From a checkpoint of a small mixture-of-experts model trained on Wikipedia.
Size: 12 layers, 203M parameters.
Experts: 80 SwiGLU neurons an expert, a softmax router.
Training: a variant of Adam for the experts, 4341 steps.
Below are experts of layer 9 (counted from 0) of a mixture-of-experts language model. Rows are named router (the router's row for the expert), down (a neuron's output weights, with its number) and show model dimensions 576-671. Each number is 128 + 32 x the weight over its row's rms, rounded and kept within 0 to 255. Numbers have three digits each.
Before each expert's rows: a language model's description of what the expert responds to. This comes from a sample of Wikipedia text that the model never trained on.

# expert 1
Table cell separators and name pieces in sports rosters and results tables, such as first names (Steve, Michael), country codes (ESP, GBR) and separator bars.
router:115160151138095091123068067139137092039098105104113092154124118105099137130157134139094046124159179143170047155172133096115118146155110151144083129165079141152160141119193168130141124114144124130129164153077180138131038134127139089102111153148146171138140092086128105071085118186120180120
down0:127110075175112124132149112154119183144138118127137144062110126149117115105068139081158118128075083082143126059080173134131143081021167141168093115109065127076072130088093187100126199135089157146110129185190137059072118109166107115164150117134127177153117139085101152146155143106164142092
down1:121111104067097115124114100133159152140112132092128138126119115169123129164061141096088149121129099073146130149119122129119115105150150105126151080127142113096135109120183065093129050104097144157121093166047096146170130132106130095093069100167127136162174077074163142144176155094134205147
down2:053078100094172126131087085129090109115087156169122132104125090096127127117112173103125091190122082135088086115122125121159161180112161097098126152097144038128156101149163051188155097132154085114165113141104106141117130154159155122201128114124113183122093135126104190173095129094104102163
down3:147122213201085138159177117070146127080209164147139127098129154099148129107128073070127117134155163141187132129169063147120132143073142145156162107026138196106102140117080150165107221099184137070111157134129088114107150126098112120090124079150088164126067121125148186120135161149154128149
down4:159133121144165164194130079095125074122128149169166133152078126136149090161188105081156142118129103140140106123127105119069166094149136091079162065082167176131146137113144112095145101118125142208112131193148133178148150103123117131155188111063229146104095092131133159143135196139171139106
down5:124074134164119129133133190069136118116147163121106126173136144153131118143133088182180177185119103142056123133165086097085121131099175136091071185171153124123117094159133091167129133138188086129156117123069144179113143131084084160115171112101145147165114166128075156175121123180173164115
down6:049094135143127107096140148163152152129127103147146078110130140155122080095116145071127095159151086132146121053079087105195239122082152089104120122120133097130131160170121158120200112135155146155131114066143108160096105167120136062124132141115102103127107136073088170089143136162109079110
down7:122120076097099216145110151151059118075164085154145168147099119176070140146119077123133075152164113176126128099136117123113156118170123134104073192163097095156190195087116112095176094178132111132129168189145148141158172105168180058139177126119105135167097103096084133111186148128084169173
down8:124141114135118144154075077119112128115131062101159140100143109154143137159088206095107087136154073164131126129115090168165135107147118118124110119110157125112108167105087089173175131132090097146131132106126154083162099094111122121112120181148085115137083082105192100115143102139151094132
down9:122076121191123088148120142176130087127155151098084124096189126159101135138156121178134159117153149107133100109195103142110070121071093124100104217181120155147112105144113149139113059226137145106103154169089134169121140131074116160133192137105139186114122144167089171153145212141154100058
down10:160125171125207077079190075183160156127156163162126154084127169097155141115092112068093171124181122116072120164119077172193136147143114106137105132111144093075113093149106190164093124138151108139086170149168088100137151176131140065131163132158120155112173206125119140110116109152143183131
down11:163130123159096086135151116157138158192163165106094147166103113103157116099140112106129122078153155168116222108154147172113115163118106176148153151076083179147100149146132135103076100112128117058124172123167123157167126205081102161122093113057137112170177132107171125141107105095146203113
down12:119094096164106112076140138125134141072122076106176072124155143138185127146139165190132191092085093161151115087121115169111157097099121099144129078124133143146140108097183135179105130031125148181172129127144104098156142159165099176091132060089102117135190154109189130149124109075117118170
down13:149201132103124182131096096198148133098123116146126124169142157132115098147139141156120189154151141145174112151156133147111121157122167138142118077109133108126116085060144167090098121165116150142144133139139100117110132152108175095105155149150111120146174098136132098170125109087122141123
down14:148101107073099121124103150135121136138120157169131186192119091171114093107127117143141133112146120133133111104094107109155134173196153126145155146158160123137107110099125155152180149091094071138108074116040121103119151137107095175126153182103114104095128165120144106137108089142118117137
down15:081181155103134110130095111133089152143115077189163095065121072171089121123069161131125143117155124107142153150137110148113120112163177111147100133213086174099135132123168101141189090110109147178126094095092135148221161132097185099118117131119109126136111119138165159123151067161138143140
down16:121093181195104108134125121130129102099152094076133088123126131108126140129095143087144119165096158178145077074128115109132183126126209147165121081143121172135109189170117186113133169178199106156127155134076118096123065104121138131134150163121122187163102093191082141146098126162107136071
down17:109117147111104109110157137155141128082092090064121185116122132094166165130131125133148133077116118041131188118186104123134110142119117075107164080069159145142129094156115087116161112121152183086175051175121150103058099101107119103136101095133181106145064175175140201146152198118140152140
down18:082131073140079076102128092172153230154101219103160183144159073122126127135126137101135161085114094113134102091149173135138095116104043102061150143088160055109111086098119095146146103131135130132091131126110151157171132108186122152137145149089150172093134126104140149084136088117090127089
down19:137121054143137040108120115147145135142068125186150169090105121079119127161145175155140087084096125096118145117107122155095124116122118180138096116169182093146139137147162117128126200127161128118143130173157150087131108145129079177140134136129146138145097121081172126143134170114098173106
down20:189127094137115184108155120107141093074099126085120105121156130114124110137140121126135159127141083146171148151134181147104093151142103126121097130146127167142152174113096179102110169115125112082115178110155114087076092177188167179105164154176175119114064079105169099096132100139133149132
down21:116111149106167130120103145115173096131167111117117117162120136142099106144157096107166122126117151151097170121118099135127151160112132165163135137121161165120093155112129147129100150139153092000111120164128113099100129163147151073090144148154133150128105124143134156146146164144167104109
down22:149139113120116196105155119179123153144086085178104145136155157132158169197139120088137165083073107101133110134150145141141111190070101192083134107129095133100102160129184098115165167061097144119098076119142082209072111102116102112191150169136151098158112062181082138169072176141118144156
down23:068093096117165107125061072128121183141072083077172164138120087127132115125176179145156151108103083143151154038115171184150166153124195094098179070118150093186161078135160081108127104129129145182129092094164142172148142144139112082159092125126140148116118191116056108130176155115105074086
down24:140141124078125196123126168155129128157087106126149126138123128150141144127121161103137149134131082138098116128139156132079118079195141124119187152119163099058163151168189094123084097131118192178122110131178178118064105115134097117111095141112092170150105143076119089123115132139161147142
down25:166113139110168097089123139177148215093072183127152127129116198097080154167173102152170123143154181098128120142152170147092129137141046105113156168150154140094139119116090096094140105130137092150060127103136144152150083136176152196148089115139126147117114155151147096129101148143140140180
down26:156135148114059134120090095075168063148050121096101152181069130190225167140123118122148146181090174168173126107170178138103138075191161176178120129072129138151122144149098096139118135127125133162177106137090101142159149140133164130143122189140088110159144135148137131097115094081145110090
down27:102092056099162151144130112156167085064154164077129065083156111154100146169139099154148160144138124129093105090110149147157119160141146097135160187088059096094146111090105166151164146140146167088189123094109111111142123089160190138156099127116107161140114095133176159127116157162165150140
down28:124116167077089117186097154115129086133085156146119189087071164124152097130149139088167106111142107169098163162130096129125138123094133064163143040109095124051081110096150104138130140098084134119092153138174177077114130122159212125142120169124143118123120149168142141144136129155189135183
down29:081201145186092194082172145093159144157105152109161128130155119120135157130126127179125106107137096157138101160137135144078105145102143167131132096112161179134099112117119162117090067144158186124064134117069122084136120151195166118099131135087149151087105108059117130058078133099144145124
down30:177169170198145126093138134157142129138129119114086111141122124119127128102179106146131112128143118173147128141191119119117113122090189152091164083135055150122047136093177153097094153159155111072127150126089122117134095116168075195090172124117112110067101138186062102125118134158130095110
down31:154151117144156126154160113105132106106082118141086137165130089172114094148142150130116115116133078088121070173132126128091129156147122136161042148188136114127153130082104114124106160111132103067102168190102125157162117150178156133111170133162177126149096126112086147093161087169189122132
down32:092106153091103046134140181085119144114178109125140099069154204136099153082116120085134189139111134105109121093150103120100195169102162136124127167133107101114111078184139076070133163147120177194177119090103150153152114094138157108148161173106166143101156114191138078087076127150131169136
down33:095166067091088122143142165119175104086079152107140172136105193162131152081097154065136094150102130104112095092090143090096130123036169168168167132130134077123089154104146163113109095072162117092114125203148147096153121151154145125086105119125073126136157103121126105040101119167083076119
down34:131168116169144122185116162116113128110084073132180128145182076202149158167122144137139174154143142045131155106112155128140126137122123148102083098138134060151114109175149133161196160120151100049230145110144051115170137180118149089166130165157162146167172182151065160133145193142190120135
down35:121091146148122103099086107135130092042107125102172110137180095186105093149143148121141141132101147125138134118163141136119106140106129092169131164130112100133147131221145111149108093129080165156210130086084125180134132150167173130050085115143162158109139161093126154148102129084123168128
down36:143030144128104211149104148131153049125140142067160132131146140134136149089121140109125208099036140103169076100094083120138146115109137114086133083100094124144087090126125166152082108058096124118112129130093105169113179170139117104132108158118118156116140139147106157180141138098084167147
down37:124068121097160137141099095128124125098073085141127159109073156113147155171116123119144172115135105090158098102182145089095131163176102066107173098138135055133097110106120148114147063129123184175144101121124148151098135144124152128206120168158103182110144142134077145209126138150109138149
down38:089126158099163187079158130120182203127138201113107197188130137164112042123122152148139093151059117139122121133087157112135078142096094117155173104084153156103073083080171147100136138159091177092061167133125152121163123142106206116103138137213151117137121172089140135087152122171149149150
down39:188086090165151133159169060071085170175100116185094129117143166128124143142092149156120162132137080122070112056115116125195110186110138126120208055129109119072128163139170091162101074093115150178143159177188126194069156158154099170132119127139093132085111193100137102150121121146143125171
down40:132092093151185168113086157115128120086098110158139160148099072104140167107154109099093078154104114092189151163161156195112071112123129110095119142050122106146163080149144126109119104152111147128151132134031148162135201173098085108125086166097083179151132126067082131171119129129159129131
down41:105077130093156100098127140132117192126135163153145073062138115132114153109143139141129120101160054063178135117115153121142119129050136146088159190055155067146118040158129123173107095169130187137086125115145188120126093155134153096159168102157125139160169110085102114198126088114106108097
down42:165145118112145151136114144132104122128102137110126126082115078124134137066145122135105080141164195191168123106151169140110120165116056172125151108123157051125144170135189117108167134141139093095052108149169134172073154172157137147183120100106146179073124092152071124127194152115124111144
down43:123144156119149108123155154113062159111110175146181080106129145070122097045102153134191159129201208123126085186141104143090150126171121145158122136100151193134175094144114144062127053156152105081140182131140095117191158112125147155068151119091198171120189103112132088100140137176126146160
down44:160143117116081154148129156092102078127126125064175087165041128139121182130101132126108108174123205088110128082108168100129135088163183160150105129172157097161120097161148147101150131142202165092084138096193155179124061136068145175129165102112126094119144181121110131131137133128157109113
down45:088073146188116070122142095192173122173194111135125170167127128135159123095147173123155135123123079112117172095095144182168130090071131062141166110135182091033101164158117144176134148091120179152124128126163107101117118150144138180126121113132100051142114169132171129130170126098142091102
down46:162141165182183083117166119101094112125097111145132151131163142082183151147143159130140133121101107136143115078180146106128128141128105099095143154103135129114155114174126130106126127150156177130077147127178121125160111094111107150129109099103136166133132158137127106067159111140105133111
down47:086096126182140184137215113148137093138149120130142078082142140169110125072058155145137143086126139149104109111158202124103142125082137139133144101153157144135125111090079144109124083103118165102071086052117161151170084087149164109089140106147123103124126188084144095131106126190167078131
down48:154100082116196130169126175161167100128112167106145122158109065109142111125126153146160165096104066169170132167159091081158093109109140162204134105106195102082107165076191145115091115073162102111090133116174116140103081179196117121127171134130107086107119100110096184107127146163110089154
down49:101112135165111131140126144092123114130152152110098189137069135172123152143123163115159086131115066128096060160110132087149097078075143143168082089128115157071132137193086211091136076124057127129122128140174061159136122152123144097153155135106116143167137127128169076120154124150098077123
down50:089087145196174114106176111167115144145070082128149164098189064083138158145142129121131122096104060130178105077147121171184117129095129127099210120110124086123145084161153136156114072133136131148170110150124133116114089182137119153109107163158109142111070170144083101170131116158105099099
down51:174080061138092104132125059121074171082134169177144138164114096132080193168118136149116159152146053056129161150170117145105085196151089068123127193148121088128176170187152128131154090150178133127200196139103132130166159141089107113103104090152157144148151117106140127164131148173123080083
down52:154155121159113158092095154143205124192102144142125131151168141112133155087098111139114137120072119033123119124123072097124132144101124132174149117080105092091146102139180136138149124126123212083117085127166150155146144177108118161129110092131086095133162160181131073064148170103127083056
down53:183091139130180123105147091106144148132109150184156143113156176094201145106117121130156092076186239062079129155107120098153141090122160122136157163145104095098133132169100179154134171180146129049124188166182084102092171128097085147098139078156132143162062190120078110152146126148132144084
down54:102198140082103173118130073077115096183114159155130168142134187099137190133116122137126157102134128142098125089139184088111153105112098193095107121120128076138110091101149089066127144144128147126088062131184105079176139154065119104156108135076077115141160099086148106080144084186115144080
down55:112084115111169177151106142150119149102059135114160157102164090076165137211139118163186099073130078070109131074106120186159124128100099096089181099125172087115158096117110095087091076124124131159126119159182158097174165177130097137177114106148132117102114184085118162150121162094118105151
down56:138093104135160126102130069091153165135108135180142142117111171096120126104128148122173071164193159132117083097138130171139161158146126130141140149123179102123104155108039159150158142127135136102099088153180144139119063131125146169179145108126158147074102151111179095134153115176174119127
down57:164147191112143152100184109047181052140150151093126110177104169100118139106115151201106101172103133192070128127106115124155136111167132158162132102127100132122126087132156163113125100096140044112119152100133110103140101176176179176103147183152159084123167182089149115126137078162117131171
down58:146142181150097099117104151162157132107189184095092096142176170147129118090082137132114137097107132225090092171078114117111148120077130146157138178126143134089134130129148146202139143135133051169141147133144041069135107075169127180110149087092078162121120090168169116072107102133118140117
down59:137072132149069157131113112110105181132174095129200083119112132111115096083161071146121120057169053134101138200130153132111145135084117106142152188118048091105091124188153169138072109164073091117147176129166179163129163137126116131129078199131153156076138084139170107150126132075123127092
down60:153084159139056143097182164102160122130112096078043137124137085143124090167122109145184082142080095136104125200061108120151127058141106157172158140107122137153141162115157092138146142095174113142153070119108131157107129119111046126175114077112185092144184078114104062155134070084143105163
down61:233103117139155174142165143152110127136114072118153145117125113152137085201167141120115084108143116115162091162151204120135143108149132112104098069145146150227172036118135091085075100136090144097124168115099102185139101085135116056099139175099179115123141138066110196105126122099156174134
down62:162096129110119068151147172115162134102035169177164173089094134109184148158174168140138107086103146196123062134085098126105120114131144144147141115124141130104149093082134058147102122148171133091127085090133156138111147111068088171195158118088103115176061118159115183102145128143130069146
down63:114091121156121130127163091112146162136104069082172163137122112153129135127180098092240174133121103116147125188148156131122097213100130113121147145143152044149112111110180130101143135126193204108073161123111067175097200159112071110141163126119145159157180114167099187140117150140220109088
down64:156122114116143183104120154155150095121158149138161098102155145129093131164138100048113098114115146136163107177150130082072099110177130159143075116153102212178116145099124097132089156107104112131104116107098176150136107084107096132093164126113142158120128124145083178100079141146090128121
down65:130151065129077166128116103186170100131115149137139132183150115122129206125137121102143167134110171108139122166140163133169139156110146120116140145093107111123124087191161141092119213176135189166154127119214176160133095087139137115153124103143164113151144129120093131092121130141117085071
down66:110059153134103075088128080125127095104129126136158160183102114104050172149168110103157139106169129133125106103109110102099118099131133103098148119177122121163123132115137086140148119108147067134168163139099171146110101092191127117141141141128106144119092143150145140137173129151090164161
down67:116099137115101092104134088163145151075099084085111156092156123112036088164100184105114157113146119058125095189166127125087091128144108125127144119133161165147129128137092132110084085121115121135076182162137123165124092120166094126112104153117193137108133080055125121081131115174116085128
down68:158148135167165144142145104092171114138136167066107111140122142108104147140154120091101072160154130128092167123105137082134104151087187177118134164124166133128079183105116181128128168185122172093104182152120174104151112157085140140121128149147147116119092153110157107135070139099172101124
down69:158095139164121116183132151109143088130135087151094146074160166137159116095087109099149125098157131065061123187110138112122179128087156182128083137149132170042097123090083141134146131104136142079125060141144167089088112101051131156088148138166177102122133116135162154115123107130106144159
down70:123129171114126124111142119157148116197176132177147142181141100128152126142143171114165142149081042163127091108135122142148124129140082117067187181048090114115184123165111102109152087098132218188054095062118103154148127135096101146124105117069126142094094157100092118117102089149120134088
down71:136125097100123145123104123083105148187166120103153113199079137101137088149188064082109177154144138126132122107142098112174180112137091144108120219107085055122156110071105146140078105100128108057146139112111114118102133045138170100136139133124153117097119141095145075159149176098164112134
down72:121126105106094132155049113140167141035109117121175104142112144101119159091137151103198119051127096064149160155165133144151128140203124099127148130127134091156110143092117080122121062099122144138180066127110148184096103171129094084182116095149140145122137120123064174150135136106090143137
down73:112161107105122143169123101059152110139154128150140209126148119186084158197089102150132193121149078152099152135110122189150127131151123191139090160109146083099228101162094117132145131179095101138105177165104125144127136112057141068114120125103107195086109110127143131151106161104106123159
down74:159143205160078131123124159123139084093160151078098163096149127118104163128115081176139138133099137127111205155177120192126138142110099125096148138077153200109108079113124111166110125201130176089116145077140098100140107148125106122160142186109149146109188122081128142141093148135148088095
down75:103090125108130128111116131161125119170117067106139179125105105135143148146140122130124095086097062151128076152103094149137158109145142109132129143143170096112039087141094106135148091144099221182074123175153152144138148166131088178165141134134147122097121130101156163144145143132165119111
down76:154174158078148157133149203071154101139110190148145141174119144155159127153110157145101139107170174108152174120088059129155150141140141190111064186090085114178141086056117169164153148156164132140104170114111115081093157080137107096125159128120119136179184108141179081076122087148133133123
down77:081101138124147128101128080137131133104099110124155148112146132082073126163107152138195167110121082107141091096148109113127153098117122107099160082150156101155118120147133079165135126135113186167130099181110133198099144200167123172119121145098090165110077191099112157170153101117111142157
down78:125111108057118136197125119142153070091091154145073138117105123122128084141180180166119095075152140170136167100126102099154100191163121137112136102181159170117156102090128142086147082119157095091077107103106141153139086114150129149115137083128149120165114107157135092197098084143120074153
down79:133178138164163130090126137143152082119142138080142147188128160124113153140142101145161126107151158153127117105084164096087168146165121104079110118124163172116114169131087086140119126178117083154118137107077084097202109095110143053118111132133118111078074095110080115140108157103118092158